config.yaml
num_hidden_layers: 11
n_experts: 64
hidden_act: "tanh_gelu"
normalize_top_k: true
balance_bias: true
norm_place: "pre"
attn_scale: 0.125
parallel_block: false
optimizer: "muon_variant"
beta1: 0.95
weight_decay: 0.019
lr_head: 0.00545
decay_fraction: 0.813
train_tokens: 210700000
Below are experts of layer 6 (counted from 0) of a mixture-of-experts language model. Rows are named router (the router's row for the expert), up (a neuron's input weights, with its number), down (a neuron's output weights, with its number) and show model dimensions 160-239. Each number is 128 + 32 x the weight over its row's rms, rounded and kept within 0 to 255.
After each expert's rows: "comes after" lists some tokens at least twice as common just before its tokens as in all text. This comes from a sample of Wikipedia text that the model never trained on. Tokens count by the router's weight.

# expert 16
router [139 177 202 172 157  97 100 150 137 118 151 121 128 130 160 147 181  95 108 143 145 177  55 154 102 137  75 161 116 116 107 113 109 112 143 153 145 116 188 131 146  94 166 152 162 178 196 123 162 147 133  88 149 145  90 170 117 113 183 121 119 101 133 178 102 138 115 111 161 144 125 134  87 128 124 170 162 132 118 105]
up0 [175 123 164 127 115 110  85  73 127 111 108 128  74 102 144 124 175 108 116 202 130 127 125 196 156 116 137 138  79 157 115 108 135  93 183 154 142  68 130 117  91 176 122 183 118 140 200  79 114  84  94  87 191 165 109 139 209 119 130 126 148 160 103 134 146 143 120 114 144 108 121 120 112 150  72 158 138 106 143 180]
down0 [142 141 155 120 133 142  59 145 132  94 143 197 104  81 116  63 106  84  76 165 107 106 164  88 208  99 131 159 140 152 147 116 115 144 144 118 126 162  68  90 148 156 116  80  75 108 186 122 188 140 143 161  72  70  76  85 166 125  99 132 100 128 102  87  94 151 117 124 133 129 130 118 128 139 160 160 112 143 111 157]
up1 [205 172 129  99 117  95 128 102 148  94 127 149 148 133  97 122 164 115 136 106  48 115 106 147 152 177 107 127 156 123 138  94 187 152  92 145 104 159 188  70 154 162 162 125 140 106 164 102 101 108 144  98  95 108 124  95 159 108 135 109 126 105 176 126 134 102 175 149 178 184 125 110 124 133 161  52 103 114  73 132]
down1 [110 163 166 157 115  66 127 102 112 122 176 142 113 130 115  95 123 171 125 134 160 129  96 150 209 126  99  93 147 161  84 101 165 104 141 123  69 110 128  92 176 100 163 119 117 125 145 127  39 150 156 125  51 177 173 182 101 131 126  31 102 144  97 132 125 113 170 113  76 101 150 119 130 128  92 146 128 118  93 143]
up2 [ 88  80 120 158 142  98 127 154  61  69  95 119 112 142 154  46  81  73 122 175 111 172 136 164  98  97 112 134 121 139  94 131  72 126 103 150 118  82 194 150 176 177 151 149  85 112 113 128 107 122 123 124 141 123 132 185 163 133 169 167 109  99 139 105 188 127 110 129 187 129 120 149 138 149 132  98 149  79 173 128]
down2 [128 157 139 103 167 133  95 134 134 130 112 152 144  96 151 139 157  97 146 111 170  93  99 115 139 142 105 143 104 182 103 170 141  81 137 136 115  95 137 122 147 103 141 199 146 145  73  78 181  98 209 133 127 147 153 113 156 125 100 176 121 182 113  97 153 160 188 156 165 152 164 137 129 124 127 176 129 189 122 111]
comes after: "\n", " |", ":", "|", "5", " Order"

# expert 3
router [130 107  85 136  60 186 112  91 102 139 132 126 120 149 144 224 135 118 161  71  99 219  66 197  90 132  85 177 114 124  78  67 124 122 133 158 174 156 128 136 129 135 167 144 119 135 132  68 175 108 143 104 127 100 108 134 114 117 119 128 146 167 118 143 124  91 137 144  93 133  85 139 126 127  75  93 147 137  99  99]
up0 [100 114 126 178 122  82 197 161 126 143 148 150 123 177 161  90 113 106 115  88 160 135 115 135 165 119 102 101 158 119 132 109 119 110 155 117 130 154 165 178 206 124 124 152 143 103 130 160 139 101 215 118 121 182 191 142 158 162 138  90  84 139  99  95 210 197  89 172 134 136 133 107 122 107 134 148 110 171 141 132]
down0 [ 64 115 170 169 159  65 114  87 127 104 173  69  96 118 129 122 182 148 119 130 129  75 102 111 130  94 116 165  98 112  82 167 121 150 146 126 151 126 112 157  86 100 104  76 102 153 122  81  99 164 141 197 130 189  83 107 166  98 114  32 208 125 127  99 166 192 182 167 139  86 209 164  63 105 111 163  71  60 125 130]
up1 [171 145 123 135 123 112 104 174 154 175 146 122 122  62 111 165 164 114  76 179 160 130 112 168 167  98 114 111 128 121  97 119 155 114 129 150  70  90 169 159 164 114  81 183  96 122 153 130 121 148 156  91 144 113 137 157 133 133 112 157 150 169 106 165 151 117 169 162 119 137 145 158 106 214 101 188 131 186 167 127]
down1 [125  76 157 159 158 101 108 115 116  86 146  86 177 171 107 125 138 167 142 131  82 101 133 186 120 105 119 162  47 109 164  96 145  68  70 113 143 126  91  69 134 126 162 113 121 113 170 145 125 137 130 175 118 179 113 129  69 168  98 144 139 162  94 118 106 108 195 102 114  61 175 142  67 132  96 167 105 112 112 118]
up2 [110  86 138 143 169 126  79 132 140 167 142 143 119  90 138 129 139 103 185  99 166 183 139 183  98 152 144 136 154 137 183 104 138 136 153 117 119 137 123 147 127  99 120 198 139 145 163  79 126 140 121 145 149 135 136 117 163 134 158 152 135 147 169 172 142 134 130 180 162 165 105 110 146 112 114 161 118 126 160 154]
down2 [128 142 206 122 151 142 163 117 107 196 146 140 119  96 128 119 175 120 131  94  89 115 109 145 182  94 145 127 111 129  45 116  73 154  93 149 179 114 113 136 100 153 135 105 102 117 132 110  77 134 165 146  89 131 135 122 120 138 133 165 142 132  32 134 112 109 189  26 137 120 116  80 147 122 127  79  87 129  74 135]
comes after: "\n", ".", "==", " |", ")", " =="

# expert 57
router [136 136  91 119 151 145 115  63 116  70 173 150 148 146 191 165 167 103 103  84 143 126  76 152 134 128 150 167  47 130 104  96  98 117 152 173 152 123 196 137  83 131 149 174 143 120 126 111 151 133 121 113 111  91 103 102  95  77 131 131 132 162  92 141 177 154 113 124 177 115  64 104 120 111 146 133 137 170 154 125]
up0 [143 160 100  54 132 150 105 104 138  56 140 122 185 172 186 101 122 153 131  69 187 138  90 197 147  94  95 189 112 128 113  46 131 144  94 199 122 146 150 166 110 104  62 158 142 210 108 117 124 143 135 140  79  98  79 143 102 115 185 127 144 150 115 142 134 162 164 104 166 120  98 140  98 118 167 124 122 131 155 169]
down0 [140 136 141 132 179 141 111 188 121 127  50 135 140 128 123 113 175 121 153 122 121 133 145  50 113 122 160  95 101 112  68 107 151 121 127 135 108 108 147 117 102 112  85  73 123 134 137 151 110 187  92 108 110 133 140 156 131 148 113 107 109 117 168  97 156 243 151 111 118 115 171 135 146 120 171 144 137 152 189 147]
up1 [159 138 111  72  82 149  58 151 160  71 132 167 139  37 125  79 125  84 159  89 101 148 137 173 177  99 156 102 181 134 149 197 110 183 103 142  98 168 151 102 128 143 106 107 127 149 182 158 122 152  95 103 134 137 100 172 167 142 121  92 128 145 120 183 162 100 104 172 132  91  64 104  98 163  90 141 137 117 152 137]
down1 [124 109 111 155 135 131 115 117 135 134 157 142 124 124 179 142 106  94 161 189 140 173 114  79 118 123  75 124 134 140  85  63  97  87 170 213  80 163 144  77 127 105 133 187 104  87 158 122 146  83 111 136 112  75 164 111 112  65 136 108  96 114 143 140 148 117 143 172 161  99 120 103 173 119 141 128 144 163  57 172]
up2 [174 138 140 123 188 117 122 145 139 114 114 151 147 137 130 147 164 161 116 129 115 184 120 117 109  75 104 183 110 159 123 122 154 122 146 124 100 111 180 119 176 196 136 119 112 132 113  44 229  93 101 170 176 132 108 133  59 111  75 183  62 121 134  72  96 118 112 147 103 152  98 145 121 106 113 129 159 113 115  86]
down2 [134  45 113 147 124 139 179 166 113 122 109  97 148 118  93  98 144 110 160 108 148  91 167 116 127  97 132 124 144 104 124 165 136 132 125 158  71  83 108 143 121  74  68  79 101  77 110 137 134  45 107 151 128  58 114 190  97 134 146 137 118 117 151 117 103 192 107 169  94  93 187  91 105 134  99  81 111 133 138 145]
comes after: " ", " |", " (", " \"", ";", "–"

# expert 12
router [144 124  64 101 143 156  86 140 144 138 100 206 124 121 141 179 105 134 140 156 112 179 115 199 104 127  92 107 107 153 118 111 105 142 146 162 161 119 148 129 103 158 103 180 155 145 128 123 126 124 119 138 112  89 113 114 147 105 115 131  99 160 124 115 118 111 145 168 123 186 129  58 139 130 113  87 179 173  98 146]
up0 [149 143  67 127 116  95 158 170  80  74 157 107 135 145 125 143 127  99  19 132 126 154 129 176 152 134 110 123 127 150 104 125 124 110  98 182  76  48 151 111  84 122 138 124 140 135 132 124 134 111 144  94 161 114 152 143 124 145 139 118 122 120 137 134 127 138 100 139 138  88 145 182 129  85 104 192 106 137 155 131]
down0 [147  98 122 102 119 164 159  84  98 130 156 124 104 130 143  90  75 110 206 146 134 126  88 117 106  89 102 101 130 141 150 139 129 154 132 171 120 159 105 152 116 170 135 108 174 155 197 190 152 165 151 114  94 129 117 123 164 119 128 143 139 138  61  93 114 154 215 117 159 128  72 134 126 124 100 149  89  81  78 166]
up1 [160  99 116  80 135 175 171  94 101 169 133 169 118 141 157 113 108  76 111 146  97 131 143 161 189 143 177 129 113 166 102 119  92 113 142  95 161 168 177 124 111  97 143 124 107  64 167  99 153 132 128 131  92 105 131 124 129 148 123 152 126 128 108 124  78 114  93 124 130 114 207 122 111  84  53 136 110 135 131 141]
down1 [134 101  95 102  94 124  71 211 134 118  94 101 150  98 162  62 133  82 149 178 115  71 202  89 100 139 166  86 124 101 146 127 135  85 160 143 148 111 108 105 103 165 186 123 178 103 163 154 219 137 133 101 107  92 108 115 148 105 151 144 126 131 130  75 130  89 120 134  90 134 106 235  88 154 137 100  63 116 128 173]
up2 [134 130 103  96 162 132 109 152 142 153  72 148 161  98  95  53  97  99 102  91  80 156 138 127  69  90 101 135  66 154  59 107  64 150 185  83 132 113 167 106 155  88 140 125  72 105  64 132 141 156 126 148 145 104 145 139 124  90  91 166  50 140 141 103 127 114 100 111 135 104 129 134  82 154  90 198 185 114 135 127]
down2 [137 125  87 105 182 185 121  64 138  79 104 168 170  82 178 156  84 127 130 164 150 111 191 158 148  92 117 103 160  72 130 144 159 107 124 120 117 106 138 127 172  78 139 133 153 163 187  95 125 133  92 108 110  95 147 146 105 137 164 101  99  72 119 162 147 133 187 124 111  73  71  85 140 100 128 136 122 146  83 157]
comes after: ")", "0", "%", " —", "4", "3"

# expert 48
router [198  81  93 171 138 164  97 108 152 137 133 109 128 100 117 160 171  74 141 131 112 111  48 123  83 118  86 195  95 129 103  71  52 161 133 127 198  96 126  67 213 162 163 129 104 169 145 113  92 118  76  46  81 148 121 138 121  72 178 144  88  62 118 104 112 157 140 121 188 156 126  99 110  66 128 142 133 140 114 147]
up2 [156 102  84 105  89  91 192 116 159 105 195 163 132 136 104  98 127 113 136  34  76 115 147 155  88 120  68 113 150 109 109 144 164 124  95 146 129 146 113 125 121 122 100 172 128 138  91 119 125 168 131 144  83 125 164 103  98 154 160 152 134 177 100 186 138 138 128 118 138 114 169 143 156 123  88 109 153  91 241 158]
down2 [170 166 143 150  55 119  98 180 173 119 139 158 125 124 138 128 122 100 154 142 127 148 117 174  96 167 110 193 160 105 112 119  70 107 146 106  83 119 100 139 147 155 117 163 163 110 126 125 143 206  93 129 142 172 157  92  87  96  77 172 163  87  97  89  90 112 168 174 121  80  70 140 117 105 128 123  66 140 133 131]
up3 [130 123 117 141 152 119 158  76 167  52  84  73 140 141 128 170 113 187  41  98 161 149 106  95 156  89 136  74  99 114 151 113 128 100 160 117 146 161 144 123 119 134 120 134 167 200 156  84 125 100 119 165 133 121 142 151 139 126 151 123 117 178 106  98  54 112 124 135 149 179 148  99  90 181  89 113  66 108 155 127]
down3 [ 89  89  91 107  60 121 115 117 137 153 129 123 113 130 130 133 138 178 164 107  80 161 146  88 166  77 137 183 157 147 160  70 127 201 165 116 165 134  84 134 166 129 132 133 159 105 166 100 126 154 163 135 160 128 186  98 127 173 161 127 161 145  82 139  85 114 204 125 158 102 173  74 128 121 169  74 185 103 175 167]
up4 [ 79 156 135  93 157 137 100 153 151 131 157 190 125 180 105 139 127 117 146  54 125 129 102 145 123 109  89 175 114 137 194 141 174 114  95 150 103 125 175  57 129 153 100 128  92 146 108 105 171 154  62 152 116  99 125 113 166 118 105 161 138 103 124  84  88 132 129 118 176 129 143 120 209  98 110  83 116 119  84 192]
down4 [128 126 158  52 169 111  71  79 124 126 163 116 109 164 124 122 124 132  98 131 121 120 106 105 180 148  96 136 142  83 109 115 126 106 145 152 136 110 144 144 124 169  69 152 127 104 152 151  84  97 152 130 109 136 112 161 153 200 160 100 183 187 133 129 105 140 122 134  85 129  89 110 132 103  98 133 160  99 173 156]
comes after: " ", "s", " S", " re", " c", " f"

# expert 13
router [167 121  89 124 121 119 151 171 147 181 194 124 176 137 199 175 120 132  84 121  79 150  80 145 117  59 119 109  83 141  67 106  93 111 168 155 122 122 169  72 149 174 100 119  90 109 168 123 170 120  94 144 164  50 119 154 124 131 136 159  78 120 114  96 145 146  82 110 187 177 109 111  64  86 130 172 163 172  93 181]
up0 [161  91  71 146 138  91 151 144 182 120 105 145 162 154 121  78 148  80 100 149  76 141 149 151 149  69 145 151 137 130 107 114 147 138 166 116  84 126 177 175 135 139 139  97 122 136 194 111 121  87 149  99 132  96  39 100 173 208 111 137 128 129 161 107 110 163 104 106 150 157 151 123 131 143  86 124 131 157  88 125]
down0 [109 154 189  91 120 106 156 139  79 110 132 144 134 133  65  84 155  97  69 156 114 136  69 122 134 144 166  76 167 175 115  94 107 161 100 100 108 108 164 156 155 168 191 105 123 105 128 148  59 189 133 106 162  99 105  57 114 124 145 144 170 120  67 130 109  90 128 220 132 125 139 110 131 168 116 188 130 113 156  99]
up1 [133 144 107 173 162 165 128  89  53 166 124 166 139 172 111 153 143 149 173 132 107 124 143  97 179 123 145 148 101  94  75 130 166 151  88 196  85 134 149 101 128 130 115 139 101 161 184 135 123 121  96 132 168 106 131 107 139  96 144  92  96 132 125  91 155 168  77 187 175 151  84 107 104 169  91 138 139 103 123  86]
down1 [104 109 132 147  96 135 129 124  86 149 161 137 123  56 123 108  96 112 136  80 150 161 181 105  64 202 139 128  97 156  81 150 100  82 155 142 109 126 111 222 193 135 111  87 148 125 134 145  79 128 162 121 131 117 130 206 149 166  89 115 114 200 156 130  85 134 141  70  64 143 107 136 126 171 154 204 194 171 141 102]
up2 [205 105  96 146  46 115 149  89 196  93 222 151 142  88 168 147 141 122  89 123 104 144 122 120 144  55 147 100 107  91  98  75 100 115 141 155 121 133 136 102 115 194  93 102 104  96 129  84 120 109 161 170 133  47  50 145 133 141  97 201 116 100  58 126 111 185 107 112 144 130 148 138  52 116 104 154 209 170  66 189]
down2 [107 126  51  92 158 176 133 122 116  90 133 117 116 161 140 127 126 163 103 194 187 106 157 155  97 183 136  58 132  82 124  60  99  82  89 149 120 167 118 106 128  91 112 112 112  77 101 118 117 114 159  98 157 112 103 171 177 121 172  70  56 100  98 129 158 120 148 150 117 100 148 127 122 120 134 118 104  99 104 107]
comes after: " |", " a", ":", ";", " and", "\""

# expert 0
router [157 103 128 113 111 139 155  84 128 155 150  80 145 161 169 179 162 142 121  53  74 175 104 140 117 160 108 154 134 154  81  56 127 120 135 149 175 148 136 125 159 168 111  81 144 102 110  98 173 118 129 137 143  71 120 163  97  83 120 130  94 152  76 117 157 147 134 111  92  82  70 156  83  85  48 165 191 143  73 102]
up2 [108  87 166  99 100 129 104 171 174 146  98 156 150 109 134  88 163 143 181 133  73 154 117 146 110  86 111 131 154 141 142 133  84 127 177  83 158 146 165 108  84 117 136  84 142 141 115  84  96 130  82 110 102  80 151 136 178 140 127 181 141  38 141 176 122 115 155 127 135 131 166 125  71 141 109 136 175 121  90 174]
down2 [117 163 116 174  69 109 116 161 146 146 208 107 146 131 168 105 137 109 112 121 128  94 118 139 107 141 155 146 126 142 122 144  97 118 111 131 134 104 128 143 144  71 139  90  97 153 127  65  83 115 138 111 165 150  85 180 119 111 130 112 171 171 181 131 181 145 146 170 117 118  84 180 125 156 121 106 129  53 147  89]
up3 [158 126 134  66 172 109 126 184 115 120 167 123 100 143 173 173 123 114 104 172  96 148 149  91  92 128 117 100 156  81  76 190 101 155  64 125 133 137 115 143 114 123 132 121 183  99 109 124 155  82 169  56  99 140 145 111 134 137 191 128 156 147 150 179 183 146 159 133 113 135 116 177 155 126 130 220 168 146 188 159]
down3 [ 51 168 121 123 218 115  52 107  76  75  55 111 202 112 162 112 172 121 126 161  97 152 114 152 134 185 119  82 100 126 137 117 129 157 102 156  84 165 177 163 122 170 113 112 122 112  95 210 149 135  90 133 122  60 150 133 160 152 145 167 166 117 146 116 101  74 143  91 160 152 147  81 153 102  63 124 150 111  90  97]
up4 [187 113 109 143 184  82 134 137  86  98 111 125 159 125 130 130  85  70 136  89 113  46 106 153 107 162 151 150 127 111  67  91 109 119 181 160 145  55 166 154 112 122 122  87 112  74 135 149 152 140 162  99 109 109 122 118 116 134 132 154 111 118 143  90  87 155  61  95 119 103 136 127 136 135  66 144 138 165 122 179]
down4 [125 122 114 198 112  65 139 108 169  83 129 142  83 148 104 152  92 163 128  52 111 134 175 160 118 139  93 181 108 105 133 131 128 106 136 188 128  55  65 113 144  96 122 101  68  98 169  82 199 164 142 132  71 139  94 101 103 145 140 140 106 134 120 118 164 109 146  79 149 127 123 122 168 127 133 157 165  72  91 105]
comes after: "\n", ".", " |", ")", " =", "=="

# expert 40
router [142 127 143 125 164 164 120 131 125 110 155 124 157 150 118 163 123  77  70  80 146  98  92 141 147 111 137 200 107 142 118 106  78 119 139 186 197 115 182  98 105 177 144 181 164 140  93 119 100 168 147 159 144  65  85 118 148 130 148 149  91  70 115  58 141 111 148 125 195 109  71 110 139 121  76 130 102 157 112 133]
up2 [110 120 129 116 109 152  59 139 143  73  97 134 184 141 136 113 121 118  95 117 128 161 132 189  97  53 124 116 111 151 120 129 143  88 124 113 155 105 124 142 119 116 152 196 164 133 120 135 135  82 109  94 151 145 121 115 169 152 157 116 138 165  53  68  88 140 168 175 103 128 138 143 152 128  89 151 137 187 161 167]
down2 [163 112 110 116 136  97  73 163 102  97 108 143 143 115 194 125 135 147 108 128 165 147 108 131 115 132 159  95 120 150 139  94 203 118 155 124 115 139 158  87 119 118  94 130  72 102 178 125 159 102 192 104 135 115 151 187 121 142  93 140 194 161  79 101 144 114  95 206 133 136 130 125 157 120  55 145 112 185 191  61]
up3 [166 117 110 130 112 160 137 164 179 139 153 103 101 119 109 114  65 158 100 111  51 130 139 125  75 149 109 110 135 145  92 147 128 125 160  95 127 190 130 109 101 129 162 162  89 126 102 156 142 161 142 160 133 108 122 153 140  79 109 165 133 104  94  99 123 120 154  68 124 113 145 114 111 126 112  84 104 100 109 155]
down3 [116  95 106 116 114  72 124 148 158 166  98 130 168 109 142 111 140  91 126 115  93 166 151 106  71  90 111  76 146 106  96 167 132 133 139 100 143 142 105 169 131  94 110 145 108 133 131 116 102 120 153 125 119 176 134 143 162  86 139 157 144 128  93 102 147  57  99 118 103 156  57 101  93 165 173 134 214 117 176 157]
up4 [163  75 134 174 116 183 155 128 123  68 183 113 129 121  96  83 176 153 127 126 107 115 126 165  54  96 162 172 170 116  79 162 197 154 138 101  85 156 106 115 132 191 134 114  87  99 146 144 139 119 126 122  92  69 122  76  99 164 108 114 129 101 159  57  66 139 131 145 142 113 128 103  90  88 133 147 125 133 108 171]
down4 [175 114 135 174 100 103 111 126 107 112 120 125 136 133 109  63 198  87 102 112 108 168  85 133 116 119  51 121 117 164  42 109 115 121 184  62  80 121 120 127  93 152 171 102 110 133 130 106 117  98 119  89 136 102 159 133 127 135  94  89 141  74 135 152 126 136 144  75  61 127 170  93 106  64  86 153 154 117 131 164]
comes after: " ", "1", "2", "–", ".", "3"

# expert 39
router [193 101 115  85 119 128 150 104 148 102 148 139 103 141 144 134 110 133 158  82 125 137 113 156  71  96 105 196 118  93 114 139 138 132 210 168 117 137 191 133 110 146 171  90  84 170 141 141 178 118  72  88 137 117 152 161  75 175 112 165 121 118  85 148  97 104 150 105 178 206  94 120 116  87  89 158 167 124 147 137]
up0 [115 137 169  75 145  93 140 131  77 100 149 133 110 145  94 163  83  75  70 133  99 107 104 122 160  98 163 101 149 118 137 142 140 162 149 145 153  90 100  91 179 146 111 138  71 170 125 109 125 143 129 109 104 130 118 110 122 140 143 196 134 105 101 166  89  65 152 133 148 115 102 105 109 143 145  92 123 150 116 153]
down0 [104 140 134 133  60 166 105  62 166 160 120 161 125 149  89  78 143 127 127 179 126 154 143 155 112 170  75 118 172 107 126 161 150 149 147 138 181 127 136  94 146  78 110 181 141 145 147 161  66 141 126  85  99 152 138 138 156 100 114 144 111 109 143 159 179 129  99 130 128  65 153 146 180 110 116  91  61  80 114 163]
up1 [159 115 106 145  75 204  98  68 136 188 128 159 137  70 129  79 103 108  94 105  92 148 126 220  96 172 117 109 122 133 121 141 136 106 135 141 126 113 181  67  59 167 111 105 142 165 124 169 191 157 104 138 165 123 140 118  89 146 150 123 155 151 136 124 154  91 173  90 160  93  60 133  84  93 101 136 132  91 117 119]
down1 [160 148 137 176 133 180 152 162 112 104 146 121 113  79  78 144 155  98 154 138 126 189 160 152  53 131 150 139 162  99 138 156 182 118 103 129 116 139 120 119 115 166 102 100 127 110  67 132  59 143 137 183 191  60 186 135 135  88 143 135 162 130 106 154 116 191 162 152  92 128  65  71 128 161 159  95  87 124 130 134]
up2 [120 154 132 133 104 127  99 155 161 153 118 196 169 144 117 134 131 161 156 146  95 161 121  85 143  68 125 154  77 139 185 124 121 160 128 177 124 137 137 135 118 213 164 201 126 127  56  84 148  88 109 161 122 146 169 116 118  82 183 109 129 195 104  63 173  97 137 112 131 164 141 116 126 120 126 107 169 157 117 160]
down2 [162 144 132 153  80 146 153 133 145 164 127 130 108   4  80 131 163 102 106 109  81 116 195 146 125 149 148 133 121 105 172  91 167 110 122 136 114  93 119 151  87 114 135 138 172 115 150 155  82 103 120 190 123 157 164 150 159 179 125  94 137 136  92 161 152  97  38 118  78 114  99 100 126 132  95 105 125 166 101 100]
comes after: " |", "-", " (", ":", " \"", ";"

# expert 35
router [115  81 119 185 159 112 131 111 154 175  98 136 109 119 154 132 149  53 166 101  80 102  91 144 126 142 119 161 117 139 115  90 120 182 196 130 201 120 125 139 198 152 129 128 108 155 153  86 101  97 127 138 126  57  97 163 123  79 146 143 133 124  71 158 112 150  59 124 198 102 115 175 106  75 129 103 111 152 110 189]
up0 [ 56 115  91 132 128  90 109 137 136 156  70 107 148 137  98 115 169 118 166 139  96  85  97  86 147 121 160 123 131 140 101  50 110 148 108 161 117 161 132 124 158 118  88  70 142 152 172  71 127 138 163 158 101  42  85 148 157 122 159 147  85 138 154 129 131 157 151 179 205 125 180  61  84  60  74  98 186 172 130 141]
down0 [144 144 123  75 128 104 133 120 137 127 145 130 163 152  69 161 121 155 144 166 131 135  92 140 140 130 166  70  89 176 141 122 133 144 109 159 138 124 131 167 134  78 125 116 126  52 163 102 102  97  81 108  44 120 118  78  97 181 104 133  87 146 156 117 135 161  58 156 148 152 120 145 128 115  80 164 181 153 139 148]
up1 [122  88  66 163 170 113  99 104 100  84 102 120 107 123 158 157  90  85 110 115 139 152  97  91 166  95 142 130  89  91 132 170  72  94  88 149 172 114 188 198  73 148 137 126 124 145  96 114 156 142 141  72 134 144 147 116 107 128 160 142  99 121  40 106 122 167 124  77 124 102  95 130 177  94 136 109 119 182 121 164]
down1 [ 55 114 106  96 138  92  48 176 137 159 102 171 104  97 114 157 142 133 115 184 174 142 112 104 135 155 147  80 144 129 112 132 182  96  91  80 101 112 147 164 108 141 131 124 153 124 112 183  94 130 101 127 100  82 181 181 166 172 125  93 151 145 115 128 140 148  95 120 134 163 172 100 163 107 120 100 103 123 110 102]
up2 [146 123  59 153 102 136 114 133 109 114  84 126 167 157 100 132 116  53 127 117 164  79  84 117 189 188 154 117 138 190 177 144 146 156 182 176 127 155 173 127 121  72 111 108 192 131 121 134 102 155 139 121  94 165  95 104 153 176  97 129  93 117 144 146  70 120  76 116 106  92 145 123 156 113 123  98 128 139 109 120]
down2 [158 105 158  86 152 116 111 119  92 119 129 163 131 159  98 186 123  66 165 113 113 166 166 121 156 100 150 147 173 141 155 147 175 192 150 137 132  96 138  92 107 149 180 121 147 121 107 196 121 179 139 165 158  76  83 142 173 118 137 117 113 143 144 154 159 143 155 148  66 202 149  58 153 156 173 127  88 114 161  70]
comes after: " (", "-", " \"", "–", "/", "("

# expert 26
router [156  31 114  98 151 138 128 175 122 126 162 101 164 132 136 196 123  71 183  73 125 152  62 137  88 139 117 130 138 118 129 146 130 152 183 143 148 108 151  94 158 133 183 115 104 171 123 141 150 101 168 132 141 111 138 141 132 142 145 179 125 161 129 130  76 115 122 139 132 128 110  94  60 104 133 107 155 160 135 152]
up0 [123 124 153 179  99 192 131 136 109  93 191 129  83  99 164 118 109 106 161 175 123 110 117 137 136 145 117 135 160 117  84 174 162 114 156 137 115 114 189 116 129 129 115 143 109 147 119 102 153 134 134 199  84 129  98 146 151 138 148 125 135 162 135 126 123 118  92 134  98  87 160 117  99 129  92  62 114 172 166 146]
down0 [113 104 121 146 160 154  79  93 126  92 129 141 118 137  85 150 116  97 111 129 116 174 136 132  89 154 147 106 155 172 148 142 125  87 145 176 175  91 138 140 153 180 117  87  94  62 158 127 120 162  85 105 110 116 152 133 107 133 117  74 196 127 119 132 106  84 137 101 117  76  58 129 124 144 130 178 176 169 100  84]
up1 [ 97  64 103  71 123 166 168 162 119 119 108 122 127 185 148 134 151  98 147 112 125  93  85 130 127 121 114 122 101 121 141  94 135 151 117 104  95 103 144 144 136 163 117  91 144 212 142 147 104 144 176 153 144 106 166  91 127 108 188  95 114 175 143 138  62 118  70 135 159  94 124  99  59  68 159 114 141 133 170 163]
down1 [169 188 127 143 132 140 115 112 165  97 120 161 160 153 154  83 167 171 117 166  86 150 117 149 139 122 132 124  86 156  95 125  95 158  77 109 102 121  94 130 157 123 103 143 188 151 121  74 120 147 150 114 132 100  79 105 132  99 166 106 123 140 153 151  38 176 161  94 101 127 129 128 162 104 105 113 114 117 107 125]
up2 [146  95  96 113 142  98 160 151  79 136 167 151 164 125 132 126 108 131 179  88  85 118 116 123 126 127 167  88 199 157 162  98 136 179 167  82  84 148  79 140 137 184 192 181 162 125 109  95 118 179 111 148 160 170 128 115 155 122 108 123 188  95 112 193 198 176 135 150 117  96 127  88  68 152 100 101 168 128  88  99]
down2 [150 129 165  84 127 125 155  79 151  96  69 116 147 169 157 137 109 170 118 108 204 145 158 111  81 198 138  63  76 117 199 157 150 176 113 151 114  90 103 155  83 116 148 134 125 138 119 173 120 178 161 142 175 105 129 120 135 164 100 194 103 167 111 148 124 118 127 155 136 127 163 146 130 178  78 111 139  89 134 133]
comes after: "\n", "-", "|", " (", "″", " was"

# expert 56
router [134 129 140  97 130 153 158  70 150 119 158 107 144 146 248 137 139  96  93 115 112 130  89 139 117 138 149 173  67 163 129 136 121 122 153 119 146 179 164 101 109 142 185 115 111 112 118 132 125  93 122 118 136 131 103 102  84  91 154 130 137 164  69 152 133 139 123 128 150 126 112 174 146 104 105 116 171 189 125 134]
up0 [117 121  92 106 118 162 103 121 121 138 127 113 130 143 124  74 114 118 101 103 118 114 133 133 105 130 134 111 161 155 158 147 156 143 165  93 176 193  85 132  97 107 125  97 142 105 161 145 144 153 210 190  81 136  97 105 165  96 113 163 150 173 182  89  98 139 143  74  82 197 121 112 111 111 128  77 160 167  99 236]
down0 [147 108 130 100 108 148 132  97 107 107 166 144  74 177 119 116  72 161 147 142 189 141 113 172  85 117 102 199 182 132 171 123 173 105 150 126 120 127 114  69 125 123 127 137 135  34 127 118 127 152 113 167 135 123  67 119 139 111 102 193 156  84 120 112 135  79 102 131 200  89 126 140 121 159 109 122  96 120 149 123]
up1 [115  70 117 130 122 123 126 155  94 110 143  85 146 124 183 118 111  82  84 197 144 151 109 109  99  48 108 106 134 118 105 126  89 148 113  93 124 146 156 126 127 138 152 104 134 156 147 168  86  89 186 153 127 187 115  84 112  86 175 124  83 109  74 134 106 164 186 168  72 158 104 122  94  88  91 131 151 120 109 104]
down1 [148 203 121 188 155 116 144 109 156 107 139  37 123 175 165 115 114 106 148 141 132 178  93 151 145 108  66 115 158 106 191 108 118 154  75  98 142 146 137  87 107 181 159 124 161 142  56 157 127  96 171 131 148 123 112 103 128  76 151 180 151  69 154 177  72 172 149  80 112  82 111 167 134  79 115 131 128 165  51 102]
up2 [131 102 157 125 158  82 140 152 192  92 117 105 118 148 138 118 165 106 187 155 177 113  96 193  94  98 151  97  95 170 135 133 187 133 114  93 190 140 148 148 123 116 159 137 144 100 111 113 136 105 115 132 161 152 116 128 143 109  93 193 121 140  89 104  84 118 193 142 130 143  72 134 144 177  94 120 121 127  94 141]
down2 [143 131 113 145 194  94 126 159 105 113 156 163  84 167 127 144 163 120 189 102  76 160 186 157 136 105 161 154  68  79 114  80 135 190  98 101 145 131 179 181 149 134 102 110 128 146  73  70  87 148 123 118 117  75 148 133 141 121  82 142 126 135 115 101 111 158 148 139 140  88 114 141 163 148 136  64 100  92 106 106]
comes after: " (", " ", " \"", "\n", "-", " the"